{
  "d_model": 320,
  "moe_layers": [2, 3, 4, 5, 6, 7, 8],
  "routed_scale": 1.0,
  "lr_router": 0.000403,
  "vocab_size": 2992,
  "tie_embeddings": true,
  "init_std_qkv": 0.0253,
  "init_std_down": 0.00504,
  "optimizer": "muon_variant",
  "lr": 0.00307,
  "lr_mult_down": 0.7,
  "schedule": "wsd",
  "decay_fraction": 0.729,
  "decay_shape": "pow",
  "steps": 4966
}
Below are experts of layer 3 (counted from 0) of a mixture-of-experts language model. Rows are named router (the router's row for the expert), down (a neuron's output weights, with its number) and show model dimensions 256-319. Each number is 128 + 24 x the weight over its row's rms, rounded and kept within 0 to 255. Numbers have three digits each.
Before each expert's rows: "raises" lists some tokens whose logits its average output raises strongly, later layers aside. This comes from a sample of Wikipedia text that the model never trained on.

# expert 18
raises: "-", "|", "\n", "The", "S"
router:104142103128153105138123154104122130151179113124131094066135103114074178129124124150126107139145103096122122125145117138093113113145113135171103108149121127123146099120124139136154136129154094
down0:147113127127165094129138091123101090122092112121147148182146110185162127164120117113152138112091130127146119114123120116136140162125141139138129116130116114139120145066116153143147151138086104
down1:134136167113132167143154098146130124130119178103107117150144087133138095113159149092092160149125144156138145142117104133136107109113125115154143106129133129133103134124139121113126158146108114
down2:084114138137069140088114127137125150114118136108149107121112114110146150130132123119139149105146164137093085136134119102109137142162108092145128149113179129137130091121161105122153145146129106
down3:129164071124133120091171179127113129151129102146124110093104083125105096120156115138114132075118115148105121127088136149112091133130110141128137126123103124134148110097130128125146144110142137
down4:137113164116128134109136124131148181112133164141173158080135168097143154090139079146132147161070130072120131135121125107171136108128131138139108129161123103155129076077181144104124187093097101
down5:119131126098135146149133092112080125143122163132100095135135133143176092111107141113137122115105128143137108117131109160122143106140124148141126148102141125155112133127124128130085151162143170
down6:115112123106160092170133122114116140153130092164120101144109121147153123165131152112122140140087122110125097122112135118123127179101087120117143149130102128107135152145145163084167139114119139
down7:140133150128113102142169165126081102151141102134166105137110144150147114105136128141127159118140198148137137098100134148110109095131117170154120127140113092123097128137150123101149142124087086
down8:142117124132121148120112121131097118121134100122099123136169122099100096142119148158104111121107113187149123131116105041095146131128104111094146138111103151156101129126142085149151093121128115
down9:127112110169113133112133133157114126148119142133150086111073098161141167123156117133121149099121154091106130106159144163147138127120126149144101137138101142163122136109141128141115094163123129
down10:146154109148117102109120133121135134156126137158109121156143110159062147132175068115119125113156117165102149136162117146134148112118101136085129146161115167129105107104143125142136149133128135
down11:098069111075083114165165152164107161110111135086123139127127134132139117148122087127158152139136146132122141154105134105089141160113155136113094157143157147164152118100136115128091137124139108
down12:118120138166141123097142116133140089127119147153153139154141103130130136098097133121155169131156125114116139130098099154144118123118120135127116152140146144114134120116155125145161167125178115
down13:129111130114102149139103120115141108166139093134107129156159090105149150114171153123130176116118118115113125165149129087092109110155161106097100148166101099118141105139138143115138161138081146
down14:120098150099113125155128102107178143135109095137165111134096128162150164155099154089130149107119142104156169115092120126113100089136138098134105101160099123110121160169110121119126120143107111
down15:176148122136147136149155120197103116112130110123136170127100173160142127156109141160148133130096144108151142154151143127152121104125115175143128141127080137127148112131110113058130135116141129
down16:117103102113148134115082131168115144135104134163097110136116130129125109121184163095192150151091124137088107135121107139122138138104111113127140110090128115166129131142137150128093118154111149
down17:133128093153093146116133129121128085106114096119164120150085118151144133122083166125083139120174135105143123105118146131119136158170114141133114134128151177147172152126166110138117136098161146
down18:172106125123154142131150117167154163101132134122174101142153103140126142122116122106146141097119161117134152117140144156086126185121135125161147109089098136161074111116140128104118120125139097
down19:115135138164077133119123120092136123102126139140123118118165121138114125142124138111110143106138123139142092113103147123131117163145126129125098086160125132158155135167089123121103161135184114
down20:115158102161183128134103129123135114153108137129099139148157136134087126130104123117130108107162166163132119127141162130123155097140137092127091146113120144130101114124144155127165134185099124
down21:154145100129122098112083140145158084082111122118108146162099095158083101127118114118136111137154106112158138108154098093098111173115114104109080132144174118108118122111111121094186127147134148
down22:084131168120082136147158140106113132169128123133076128142118136119132124135109154108112118128131152185136122134127100128124138163100116123148165121133166134093096118127146115091141132112126118
down23:140142174114118137118193183127127071147100114136151152105131076134130144150122096131134143097160108178121090113141133111136144170125145117110123118171088070132162123137135093122122097118081110

# expert 15
raises: ",", "z", "-"
router:131134095103147077137098135135127123171132161116168111092147097143138152139123100130086105167147111134148101150136135153152147083134103134161137080093112106152106124100138109092134131119168103
down0:063108117141131128066141170156118121116139119164137097111088151141130127114122118165117137114118138132120137154116150147152139120114113093128111162139117136108113084136174141127104135161092123
down1:092141116156121160119122126100159126117124148152115160088094165136133159146131153157158124125116166188142127151161141140115136129114140168105108157140123135097130168114120141139138125124130127
down2:155117140117149135116169124109123117151095135090160145113115154140138105095173130125132140118177116120127178171121142164125128129158153116077151131087123122180072096126113127153125168125122099
down3:090098143153114121096153121137111137148115122133091119124140106142134116107104140152105122135096105112109141142091139150096129131134104089135118124115108085161171113130155128120105131143118113
down4:142113158109156117165144136135165133133174138138112125145163139147138112099102125110114131134093106105141099134082125089120120124131142122135150122116157143139106130141094162082111125111161124
down5:118118108111108141081087135106138152099185114120170147161099128145142144118109140125128165144143137107141107160120102145109144104133122093169110166144114115121093075144094129071168133117089104
down6:152143143110108116128128106146149101125147108131147117131129066144099129114111129135134129139136159125137124179099175133152120123148114137112123142152117149130113099133130099083151145112099136
down7:133157133120133144163124089118132106139130137104130103122141127168106174148157125075149099127163106114101133151119111127121156147120140175162110138130106106180119104125093088083123121108095125
down8:163141118159098161102079132109160090145096142100169082163147096124167101147171123147147131127199098115119167124151157141133101144107152143137103074131113133133126147133119121101145141149100107
down9:117114141123112149128116116196090129096142119106105160131122099128107116143153145098125085126125102157120109111136157102122115140077121158139140115089133167108120157152110170117124125125161101
down10:107176137128165142105104152122121142153108128152143117103139100144134114146115148122121147168134122122161180095123146138169162076162157101109102159132130114122175080134143127147144147126134155
down11:112098099127135109143165103113105159107160116126124140119121137192115108157119080117158133167109146098127095133108117106081134132142089130140144126102076121145114126113116138157119115116124124
down12:108176088128133174115122143087113165172165113113112146092110126121095150131131105128135101148154140112133108142087142135134118137113108136142161115158096094117114088144173132131125157158109131
down13:093119071149118156130114080162129135122128113131103119131103104129165139119154098156119119146050161145100157102135115088144109120147155132161093124127143144089169155134119131165112126165151130
down14:116104086137124142144118107125130097127175126119123126102152129169124153127132104088156110146106143151107157103169176128143099151153134203136161092129121093141094114136150127094082148118086112
down15:128181095113149115124109141154111118130120088093099146140174153150093131134123107127097145107137142118114137142163097130084130090117086139145128115147121133103133118132135104134137099165133129
down16:099099130137121118128118167147139140137071123112161103155108108172152176086106115124124173161111093153110138133105108113108109098116101140124149140139103099111121143093133110091161100153112148
down17:135158130119138143145146119177141115180125161127106117130139157127124129142118110082148109092117065150142145117171118112101141149098157150111153133087105116093086155091155100127095131117172139
down18:155144148175116129094125157135146107116114185145115139130129177140102156117117137121101197109114134127117114121126139159105122154116128095126122131141155120119175140113137177137110117140125132
down19:117125122171156144124118139141159117148136106149111091146088122135144149129105112163143159134135122175162122151153090166137145116124151139115103128144095129138124185117091106126149149147117193
down20:186115150169098149117125148125118116120110128098125154149117164146168124104146122133169160064133111107185094149107099139098130094193158156133106131123159112109118124089144131129128103171175113
down21:094119106136101101127109068159159151142087100136110121108118120125136136123129107161180122125122109088135149120124120100098117092127101125094099147097115133120102144109180139100131143117124099
down22:118147131111107123144136113121143150198068146099097124098159129150120121121129103156178143183152108156132118164115142120186098162081127146082127112127141135120118120147174120098101127141122123
down23:190107134086110120114105092148114135121109120118093146108126095131154122099139117128140118100157137117127091162097129120133132091132177105089121160143154095176123096142159126120169134104127163

# expert 11
raises: "ing", "ed", "-", ","
router:121146129121161114149127137120099166124125158089130140102089115144127166147132065088134105141114113091138113089160110114127141112133164143156142113135074111086130120084155098093105104148137098
down0:134110113096181123165139193126133133101128147158117112102112174165141143103153128118132120112155139131125134148099107131131128096088125082113132099160129143150130110164117116175148141151089112
down1:109135166121071161159106105128144127151122144100154115122137070131156157126133177183108104106086105154131125124131112137150097125134123144119142146152130124088126131126130150122128136109150119
down2:147167146156095125137129124147139116151107120163148157162106126135141155123135148184137135077154131103126095161136112130086130116133160162115132087106103123110162124062155150122141112112134127
down3:153107122120127140114112117094169111091145131112110151118141071127154063135161132168155087125094095175151178134125115096151128136132087142144146134106145116142164076153143080156103124119128118
down4:102101122154121095132098157089149145101135137094150130143120115119100135131154135099148173145117135118138108152110139152151123145117127103139101149120153115127137119109148166094132145091192143
down5:130161135155136129093125134142144163127137092131066135106125097152145181122110116115129119135160137147146143133168101119147163141109133135160179107178158101118146119117128112118101130101080119
down6:108114130161112112062095138135102134108108100095115130119125156132138097132095133155127074154131152121166093101173114116138104132131181149074138125170095157136128117120118148114194123117095137
down7:113065134146176111128149127140112107143111138138175111178150121120149151114145129127082122105180148114120120109113125111132169127133142175134098138114148091144107169089124128112115145126163178
down8:112156126141091123148179160097149153168094121115141129128117164155087167132089136144139090105147163126090114147108121097123102149169142155157144086135133139141184112144127124161155150125127123
down9:110168140147097167141163148114138116099096128101106074132123102227107104107151108151095103179122119146105136125096128133158080091198141151131109138128099091108124156120109149117112089105144126
down10:081148135137102126126103127061121131150110167146132136088152116136136145163144160149126128147122115118174123126127128127100124129141121120140139180128113135090130147108178117141153187147135136
down11:142165146145138166169147132121168146090138140099148112158134141166161145094142112166170083160115145182114131141157122112148117140139150143109161136111148109123108141119124135132124096118158113
down12:137118108115107149177167144153142098106099123126156134091117123121126106116090119135122120092146057154142131106162150138161149137144092110136140110140173163151094139155126168108126092103111139
down13:075121120143129142103149188083141102134141110143131095117142147093096133165119144103130088116127131122116112131130153164113065136143127114108119154112130114123124155132107127124138148157119129
down14:109148138164091178116119191142109120133135182137131127177117173154153115123139149165091181126102142146119084122144120138117140158103087135164156119119097084101149098093143104140136119158132098
down15:116157125153131132103129127148139116152134129124162075108139115143102105124100106111174118137121142116130130096104150130144096154115116114101094110128100136119142128166184099122129142126141121
down16:113114127126171108084118120155086137166129138101157108097172142099093125116119158090161101127144145164113101123160144125162151116120101148095159121135102116148143145119154119128127133105105142
down17:104159116115097114134167137110126127146147148140089146136144160132159124129125114130096157142152111150157118142132140159126117142121144070088095125146109117182130154178132133157148125114117150
down18:109113177138099103160094105117130136143121116106174151097163156087121132113092120103129131089142109134088128125117152093118139146157151144149143149140110113105134121095127133152127116132128143
down19:141155151169108123145096121130142166071136145149132127140131113135110156095136140155119153138128083136165161161131125135140130133148141112122132140148121142095095096129112117143133113133163170
down20:123125132098107153098103141136119125109120127116143152141140156155077141129124139152099128120121181072104133132126083151136113165127097116138117124155115142099089136126103153120170149139071103
down21:113138084154174150109169125155094160096131136118084094102099148126134123140121132148144083094095141092066116132104119121145162107110143096118116132123102098113102155145110151157119171133157118
down22:102129122126117069106170142094133117105092123103159155154109095104147117116167112150179102140134170131146110140147099129112158125065124111159136155142130118168103150110098144138172125115124117
down23:114123129152146122120125126160135131137155106132089150170130126131138119111124152126088167159122145143134107087142112122133121096146121097077163112169122121112134144110081166108122106123086136

# expert 14
raises: "c", "l", "m", "p", "w", "s"
router:110127133113148108126112117145105154164119136087119102098130140077094145144167097138106140116134118073147091111125130146087163125127115124189146100134098126082105103144137102149134163136186102
down0:117144136150188133158126130158115122106140121129120127137139105126130067152153110095120150155114090106100161166184103119090178120110098089127086108137094133116123153111132147134118124143126121
down1:107173141142127154111197097131145159100110144145102142168125129082117148122120133130090135086147107091159120117107128088096135112131092093152127110135141121139088101139149092119123147136135100
down2:155116127115110153121100125100149134144133132154097096162116147146125147118138155150077155117098099093122144134105144128122142111144094086176135146082118083099094115110124100088145128176127166
down3:119163138135133128122070113144126118137119129125118121106066123132122124120120150120110172107167139120136085146101097148083120107154120126158115106089133134087128144154148133160191147131100105
down4:088132129142127100109140135126116073156112139080164125125125112112084122093115144138159130139135133105113170131163164168121143153121148122122142137184175152106139083139170123119120128091140147
down5:124089160122101139165161131120124123129104159111128137156163163147132126142114146138108136151098125097108127160133103111120131149102087152113121068111107096138096093105129157133171116122178123
down6:114107156131122165135105162124121164146134110170158149124141140125166118105104084134138080127104160155129047149120145137116109109118158140186136094129130133139098171134167125145127181082148130
down7:141106153143138105137142101140100144126111122147159148097129109112154123148157152089098143118154129140119122142105116097139093150118125102120153118119145136128094112136131076132114109029144138
down8:086140120097150086108097129106097108138145107106115106119109135122123118112152111134113132170146137107108090153121075161096097124093099117145087139109168117121113142144154125123130084150135103
down9:090123130117095128103120106063140126133099174161141152181135167154170109097165133184158139130104118110087149141086170130125099142129097147135145086132106142146132116067179120117144139148142144
down10:106140108149133155125162137138137149146120122103115145094129124124111124132104138152104149124189145128129135117120107109124132096174121129148116143155098099090128149116121151117103150143133107
down11:179162117114064109118125116108127125128133133148137147123127101152117146107112083145139151101076142110120089135141090139103106142113161104128105144126117119135126094086136143136103134119113139
down12:113125098172162150131103118128121143141154127155151109084122119111134110154158125121130134130139098132141100172118138103146159109176147115154098154129154093132103155160120131109169090101165130
down13:121155115125147074132166124159088126140114165139141157144123137168136165191170166117122171097163110121138106132134100107141099150126144087118113132144134187096083139164112143153162107150119136
down14:141157114125139136136151094108189115161112139186137136097123150133141132111155151151096107146103167103119095126129145111129163105115108135119139099090101127162147139137141082141138132133126106
down15:111102145108130143116116122147117127131116136097146116125140168104125159139136143125091165128104150171115107120098110129131151153129125146165133098147103120131111168143142122097147156136099151
down16:138072107132152100126110152163135115133157130136115170101149154162116100095120132146135121139126140153139138130109140138195103141105086124079120126122149158102146093096149094138134140181123171
down17:165120114133102122129117144137147106075112105156124113134154117155148090126090132128118132150108117103173126098126104143122121108120141121109139129104105125110083087145120152164111147078108188
down18:177135122082095112109099096111128158108149107115133128079099121112175102135123133121124140147116118125121111155105142110172122115118116135135143150122127156160134136143156105168177116142179188
down19:107144126115165109122136171151177141097155127137105126149118084101186097151140140085091108163126118139146126126131141162126117134137135147118147118115161191136118125133089124139137112129087124
down20:107151135094118114119157144116122125095118122157143156116113117136160135135127078183106125136131119145157159141089193092119142105150138154082135177124147122135144123149123143124162111104125074
down21:053122157140184147115108140147151178160138176164174111127136114084140164113158166108164168132145139125114116137109119158169103094121098151111122150120174125156109128153113105130121138150136121
down22:150163118106139159132146098105144104119144114141159106130129103112106115101168106142147122148095141169107108122120083093110154129093101110165088065136087147127119123114141120097141088138159182
down23:142134144151149150112083096122147132119101110088122101126095119064117125123142143149133108143092107159144099135156123106135148155147135131122132136122131134131176107094131121109144145118089134

# expert 16
raises: "ion", "in", "i"
router:120138146124150117181065129109129128117158160132147119148122110118107159154132128129088094105161121108148081130136081145149130122149098115148156127140097135073130112118127134112082144081140136
down0:149136101126094143154108144153126127102088170132163154094146126130109124102149134116110149128129149168144132107137124074196092109129142147130085101124085137157137111116105111127095124140155146
down1:115077156126126141146168163114093122167134131146134134123153139124138141134113120164130116134072102142096175091109118146125143123124100073169117134133108133119107150099115178106090113128143113
down2:125135144137119125121146110121105137134130127128112129129141149112139108118109111144122152152065127118123128116127155113111094138118151146114138101166117141119178150103094152156085120139119076
down3:111148203092150137097173151101135125078130126171128176143171128070089134118161125134108118107076152087118139170145126151127110129130118117129110118131115133116126163179146128123144086127095128
down4:210138125123163092138104128134095101130109130127071109139146141104159183127155126162125137130094096169155134147145074155154146129166134123119095122139123122108119138114145116116136097156128115
down5:154118125147106135146139064113145138155069093118124093124119095162142083098119143115120140121134142097140113097106104115082075165125123158161112136144088134127123118125099154124087102132137107
down6:113089135089131138144127107126128152168170097167090097124138119172136085149174117132142128124079153124117104138139151119131137137126103113150136098111156140129086133078123119127117123138184140
down7:129103112143131130130114147158101152098107151127110088131154125150112152116136168161096101080134114130108155144120126169155077165110087174153109106132156129110167126118115140162123142116115201
down8:165163118138157137141109143136108197086115111128086137140139102123131125138080142088100133123119167095173175103111126143155122114113129094151094140150113129139130139130129112133114098117069127
down9:150100089132189124156117091098118142113109115153113135104142142087114115105110101147143118144127104127170152147097110126089135158117104127100107150137105118112122134142130117144158150136164139
down10:137107056130119111144099111103142141136119131152131107083108123121119191152138128138138144146098160136155139148123133161157093080148133085148128157160128129148123084147097110138134121165141122
down11:121084116109163123132132122109148142134150147099136138108132119139134125127199173099127135117114165142150133113123113096130095133063113131147139111120108155127109172151122124136076140080131165
down12:101109124134099113122129066115121091166104114153109139121164145145114160105135121115123104181131154131121135159153104119152097153102106152139136139149070171104098117107093175126124105122149106
down13:144135142132105146109118120131103136109123106070182109144118121143160121143111126135107177109164130102070131132118153159142166192125092151140148126099106158125139119149114136129113103098099109
down14:108124122175095154113120126143163112144146101135129173150130136090113076127122169156108140083133137128116151133138163171140164113138154130162157106158127144127137128110131091117099171144106133
down15:133174144158130108152143137092108130163097130071120109155128096121154148118142129122101168146141095147097101188159154104156107130149158163148130137123153150170154125159164095093152133147107119
down16:136145144123138123092086089101141102137185135141096112127067139127157127148135125148133142155111127135151106146157132094093114145157113122126172149128167077136153096087072116126100124143154150
down17:079139129150140107148127095190125089159101156123110134137111132142168121157116146095099146143123112132164106109138198099148126106132160109149175168124144142123132136099131169109106125106128115
down18:119134186147146117113131144143136119149134138148155062107129123135145138106121077119134089096130128133187137135121074118088175131115108139132111164150149143134111126099088098083120157122147164
down19:108141123142109150147140076144084086089083110145118139122125151144136153096147170086150125104165147100179127118085112145131166151146113118133138131142110104124128094122155069163141135124113135
down20:116113133113085116117141108099131099121158139109085114136052104116109114111171148071107116094101076163128124153139142172110169119187158126114139144118092175198134131181112150192137094155143114
down21:093110171141101165136144102112153138112112121117132113088150126097135103114152118105098128131141149127131151094131166138123138126129111147131121128126161115109149158129161149130148123104175128
down22:128132121118109151148120073084096143104135113151118185109115167100140119087126148126156130112110123087114139138172095119123119112173119111137120113138109062144137156106140153117138149164143130
down23:135143140159150087161132134107141131096101121106103084153163101128126127124155110143096071107137151157116131103154183123135120136187134143075106149074181114139155139162110096116102131120121111

# expert 0
raises: "ic", "ing", "ed"
router:122132181127153106167103135099146131166131156129114132142137147132113152153111116118077122132104107116174130122167085128145162082140089134153122120126081148103127086104134135137140168144159106
down0:116115116110126142139121112151160104146144135162151150126124132110090127137136104085142111084135165124102146138110140101110156119124066074110124125137141200102116177130176164160167144106144178
down1:115126154094133105142082099117148115143103118159135150104137111153110125120122127104127146172123153112107148160119120124103124144142140135133081171099128150097137104126172115134141128077174102
down2:147103079138119130121158142121124121127109081167113115150113140133107124155140058156114082132116148111093091128144126125177080111061146145100131147131148163139131137108152061117101128109142143
down3:112119083113138155168131135058125155145101111134102132105157143168150102113146157125131136100138114147136140159091150161126112172129123143123111129095147138153133114118185119101112111125138136
down4:168139129128139120161103108122106159113099074132108134128137137098122164145137122091136122143092130118124115143120116127160124117116145166169146132153134119136141139121107126154119123111168099
down5:128127145143136147143096144144134122167162108093173147117143136115118141077139141144105147190136147144135171097111139158116134132131103144113093163165106117125071151155122133126110109071150104
down6:114153141109110114115154102080108116115110088146115141121125139147144145088109111075110097095108108094116128109127142151139139157175133145147140125149147155094091111123103086129119124172185164
down7:121148128197144153121150114110117081116145098144107135124121159148122138132138155149098107085118084164123143161161139125110144169102110114144081157116115169125146140187149167113123156158158160
down8:115112165090114097151155153081127110110112145165118124147126145122147146135095127140146168137146137079147157137106154136163134133144141133107099155133118155123120157153118153137146142191119122
down9:110099104166111110134115129118163086114121135115162104143117147148154157100099129125123118176130099153101159142169136161110136171135097147151151143121100120164141135090100117152129106129130181
down10:102135124120192147131113159185097133131096152159148158147101130125111117100112130112137104098114171120165139149109105159155103120146144155116183140109132126112096129154116127146212155104137125
down11:126088148084137180142119137104111124128152131101112135073146118135127154120078137131160156102108084136123137116128134153110138164146144140094136147135139110175162086131128126133102127134095097
down12:156133102102155116092140169094150147139163145111159131156129130135136150113113135108131103115107131125114140105100142168119121163096166153164122185144129115105119126136120137130123136161133101
down13:159112169128137096123110144166098130123120130127075107103124083126100120145141125135130118122123138136097172158088077140133205125129137092114119142168125138099110156171149154133105135111129114
down14:104152134132124118099139160131136126122178133128142128171148107097140151116118082146121105184140153124127114170135134127120113104139166099091143122133140096100090123135095127102134100125134163
down15:155141097123137098129144148122142151131202126127094135153133127123163138128153171142141133160126150156114128142148157161132102149096104129110146126128163101135094141137101074134118153088120147
down16:163147144144137118141126113129138105156143111074130185143128149110094131097118129132144116147098125134120094171131082091113155168141129130175148144084126109135126123132155127134190120122094115
down17:131173123122122137094108133119135142156137129150099113151100137180113112139117127121137155107097100136113139055167095094159138115101148112145122128151132141168114129140105166101110130135091149
down18:131147138112128138111143139140108104119163147120129105136152137107141158111127128103111171082122131150140133130123162148143108118134111134137107102177127122172136124118148097142114132131110143
down19:118179096116163095171113147107139135103147092163139183119164144127152087140111126133083115126147096145100132115124152114185133120121114149162136129124152154090129146139137157168074081122156103
down20:141131124116133160116173085113138139163131165155145144079137149164154149094093120161132126111169138103166080144079101116162126105173178112126164102110102128115145173130156121104165154124141155
down21:099132145096115133116136163112126157133134124124119136094115169171089129128107121120091108095110094107114107169100143131122120109106160152164141138146159124148175106140155124138077151132162147
down22:115093116089150165124142114101133118195125121133100116134075136124114134126147132120116118091127166108114106109181124107132102123126119123122096110105179062185124111129155114167159123101138108
down23:126159099128138130113147120111137168144173128130155142120105128134151100114166103096116144096127133101103156124116180130141133107123097117131120108131141133122131120144151140112158139124089107

# expert 10
raises: " of", ",", "s", " for"
router:133106072136144112123112139125104142161153167141102109150102105134084128145113080096112141124126100107115073136172067127102178116127126115131107102138113154093156104094136110096126151109159120
down0:152132105120116120106099131132052144129091128167118134088137114160129163112136138147123090111135118114117163125144088143107103127093150108136152139138096112140139099132148134159140152164142116
down1:131163130138125122137105129113131086162123155145130144105109165100144113129125144119115127095131121113134111138144103130113128139137127130154114116136143141132160128107121127095091112120072136
down2:124098195165152135074098103138151126134151140175128155122101113073177115111152096124109124109136113106109093128147131112136096100093106163104111137128125145108136173085126146108126094159141149
down3:126192110183146141176108112180116106104128131128142117099130118174107121117141125137109129140117130106124149145143152132109113135153186100139126101172074155133086145195124115095089123126124154
down4:147124144083104102132162174124129154126131156107123120109161121103144129138090125105164103140094147137116111112145141144124150118139125111113100153171111133116141174118106088113113126108135121
down5:097114105135149155141106142148131102107098129137147143108144135139107110097124135074134156092097070167138107127129171111126151096115159124132105156114127131091128082165129106158136107080145111
down6:098087112165111146131088099082134116136144184140126174080128113124148144125089141130088191116103185126157098184104149110118143095130138146147113119154124124179079113113163139105079157109110099
down7:155154092151103105116159180107127142146171111113124164130161127116134106107158137137179119072136112176138140088124121118136143159125101141129119109073149101123106160150198122133122152133152178
down8:110115145143098112197144153094123152092114134130135097094139148146125155117117143099117136084118125158112091100143078130121070152096112122116155131142138144166158141148111110125101133142134125
down9:126092161132104156188131135143125170117129154128120151122078134108138139119082134157166113133115157146087147102122110125155164131086132118119113128135124159139142113101143137162121143123099129
down10:160103127121121141146137094141163131134138118104120092180115112153138088088113127120160144122171125157119139136124107173108117084096109141099088133133123113142125145131137076109132111111138144
down11:149115138129152138140137172147151150146125132134122117126105129155129145127134094115132138085180126160121163163145130117140075143142154157097113085104135132184153159115148158142090102136180107
down12:142133116147186080171164125164083125145153132110088123129134117086159109133107101100176087144110068095161118157115099147132158104133199130136135105127139112111128149125171130137114136146120126
down13:113075180113153133111112132078175156115111132133115117105110108148092131104135119121101148145119081146164104138152141135091175113146156101123123152122157123106134126118155127163088149133134134
down14:160152173138126093104099145130124087136117117131116076124157173134095141118146128142141107150129125145157125139088196135074152111125130146114134115110140112134108126079118062129106143127094156
down15:148153119146125095140130131138146106085114107121110134123118109121121066089121101108155139044152161141123138138098130194100147106104099102104147113152176104147132139131151112129152129136116118
down16:155156112040129135107125139117096101124163117149108156145092095134181172121105094106137142137121156101170152134112107133104116158148137093150148116143110144108106124099137112095151115085151102
down17:174153078124127186150102131126097128153145127155143153115148122170164126087116131153126122138142100139108132158111112157122114111152069121152131113099129122147119143099110135158119169140169107
down18:124112090124172096171103136107113117174168087161147107147133149111119116112148109160121149174145123121124135128125098150115134155125129136141145082131132169133088140139129115133152124111159099
down19:112118130110089071148124171142083116136140136173109131136113109173112154129118182122151110139155126111117125137115128112151135160136174125107166134113142114128150142094110107146135140151144110
down20:152079135136100155101099127099116096138149145186131167103130090099114140132152109140156172144136137120082115162151127123093107121153159128134128121099149133098124108118149132142162185125115133
down21:145148137105171162103140141160164087114089129119163132136175129084131098155110141108076127123103083182126112098146143120140093162115124107145088107167136088110147120140106086154102068150106144
down22:110120131137128132155107122101121135178123124121138145133121111140093180130145150123081143116117168124116113126136169113115143082161143129122177133140124139101165129098107152116115155147148122
down23:146107146185082172102168126168105089146151183114136118123144172108107114127122136114102091110130111137120144117098186097135154111163108120147128181091122120163125104116139092133091143121162142

# expert 5
raises: ",", ".", " (", " and"
router:100120099145153094111136143120135119135127167135142123122123114131132155116184133093098128182134137137158086153141126135153111097144107112139120115107107154152119113100155117124124150136183101
down0:158152138142125166150088111136121115158114115153084122121109131071153169123071110152151132130099146108160121121193111099132127072138139160109163104132124178096160151108142120109127096085119140
down1:149157121152065141091143144156174144125127117114169151130112124120119146131121134152124121138106110136126155114150130156146124103099128083138141135085120107147124138107164124128139148088126077
down2:173130121112135109107124161104159105071144096119130150134141132121117103107161125097145143139105107134126102171154143115113138143140117111125116131112082114145162162112128116109090138118142085
down3:108158147132124142090150154114076121152143159146142095157112137128152149140134123148163179133070100132138124119153158150141126139104121162141145134100158111181123172138130133145157119131167120
down4:137147131101114150142125125113111090128118159124151142121127080169113089155123125114079156149147149128143126147108126178165107159093152108119163138135116155152117113109109123155160138124114130
down5:149117093100131177142136104097145117114152111147122111124133142182155138136122109112092111117115169168137161135139120126108053098121106149126151107092104099096158133099098124118119116183111113
down6:116135111111115096083117117114107133122139148096110095135156125125130111095153090152128121099159129125083181122106142098160105168128107161151095069127134115102142125128139138124115138099086126
down7:157106127112118096071118155127127151116121180102114139108151162113133197152133127075059128122099147129130112130109142101113126112116153119128122167109089122096086122156139075126159137105132172
down8:114131123100152141121162145190086141136143145106101135143107079129115119163127104109117109109208103122091129105140129095120144101148146158086156116117128115150113128161078136117162132147088148
down9:142137121100121117121123086127105130158103087109160155137127133114142126132112142104118153077107114180160167106137110085087099116127111157118117128135145097093140135162132119116174078137082110
down10:096114145157124173130173059127147124148100074133101163138102154130132108108128101130112132147173082086123098135136130130113116115145120153128128153155113128165148128147071124142132124121133109
down11:140131100145148135118128123147119141126099141116092118113135133094115131147134120110106111160091127145142141135082140156092142136152138097124148120124109081106086156105139132113096157129099114
down12:128148073136070123188124116152155144116105175098152128130133130169139140164185109154144130138105129137146134133118137141134118101120095163159125124102124106139119160112141137103142142127139144
down13:101147142152107156106109140174144120133110170172106125100117183120169135181127111126130106170146129145118105151134140168133125059148138149118145122122136126108091097135145133115135128082110137
down14:108142111109129163121095102124121098114117094176133162127139082112140116145160133154122114135164157128133170120148137110104138110083135196138162157128165136103162081139141167092169098104133138
down15:136135116120113105190159126137105134157101106123169137133115142096156117114160120143108122124109158139141137111120140125107105142135144084102116186111083129126171127121097095116072131146159132
down16:128147099172093148106111134115135128126129099154141130098133126136125102100099139162117153172092137131120144124130142151129090117133152156132110127140158186145165143113123089111153143152122108
down17:122157150070136125121116075144127140113136160126105106084098129104120166136146100141096125099166119096162137148078165138154151101131137092145142126153121133132123162111118124154121147143140123
down18:191140145200088116129095152118159145119146157103144134109137114113117096147114144169123125139090175109097123143155158158092127127112113139143129118130165120123124133154129120158120176109124113
down19:121115143145148115123111119151146162128122154154079106148111151136161131119117111165086159109124128152177145132102095093127158089171097158152156119081110139090123165123112101092132136104166126
down20:098105120149137117103149141124134148146128144170100136148105129139112121151114115103110159057126120121103119134138079117142120137156128100170097102115146112132170099129146126145095135167203116
down21:123084128138146134147147111176141123110107110065156109101084125119127106140129113149100107115153144092155099143120134141138110155136147082149095144131116093144131113146143118090113116117139193
down22:119148143133122125146124109068098126097151147174133135092138116142136119080161128177143119133107122162126138118142177135130165124168131159135148116141122131151165135110131139114120133146137159
down23:149138117188117119116113151152124112114143137133102105108118108131112130156073126115115082095133132148115134153151136154155133115161129100113117105117132094136094150143131111137065122151099129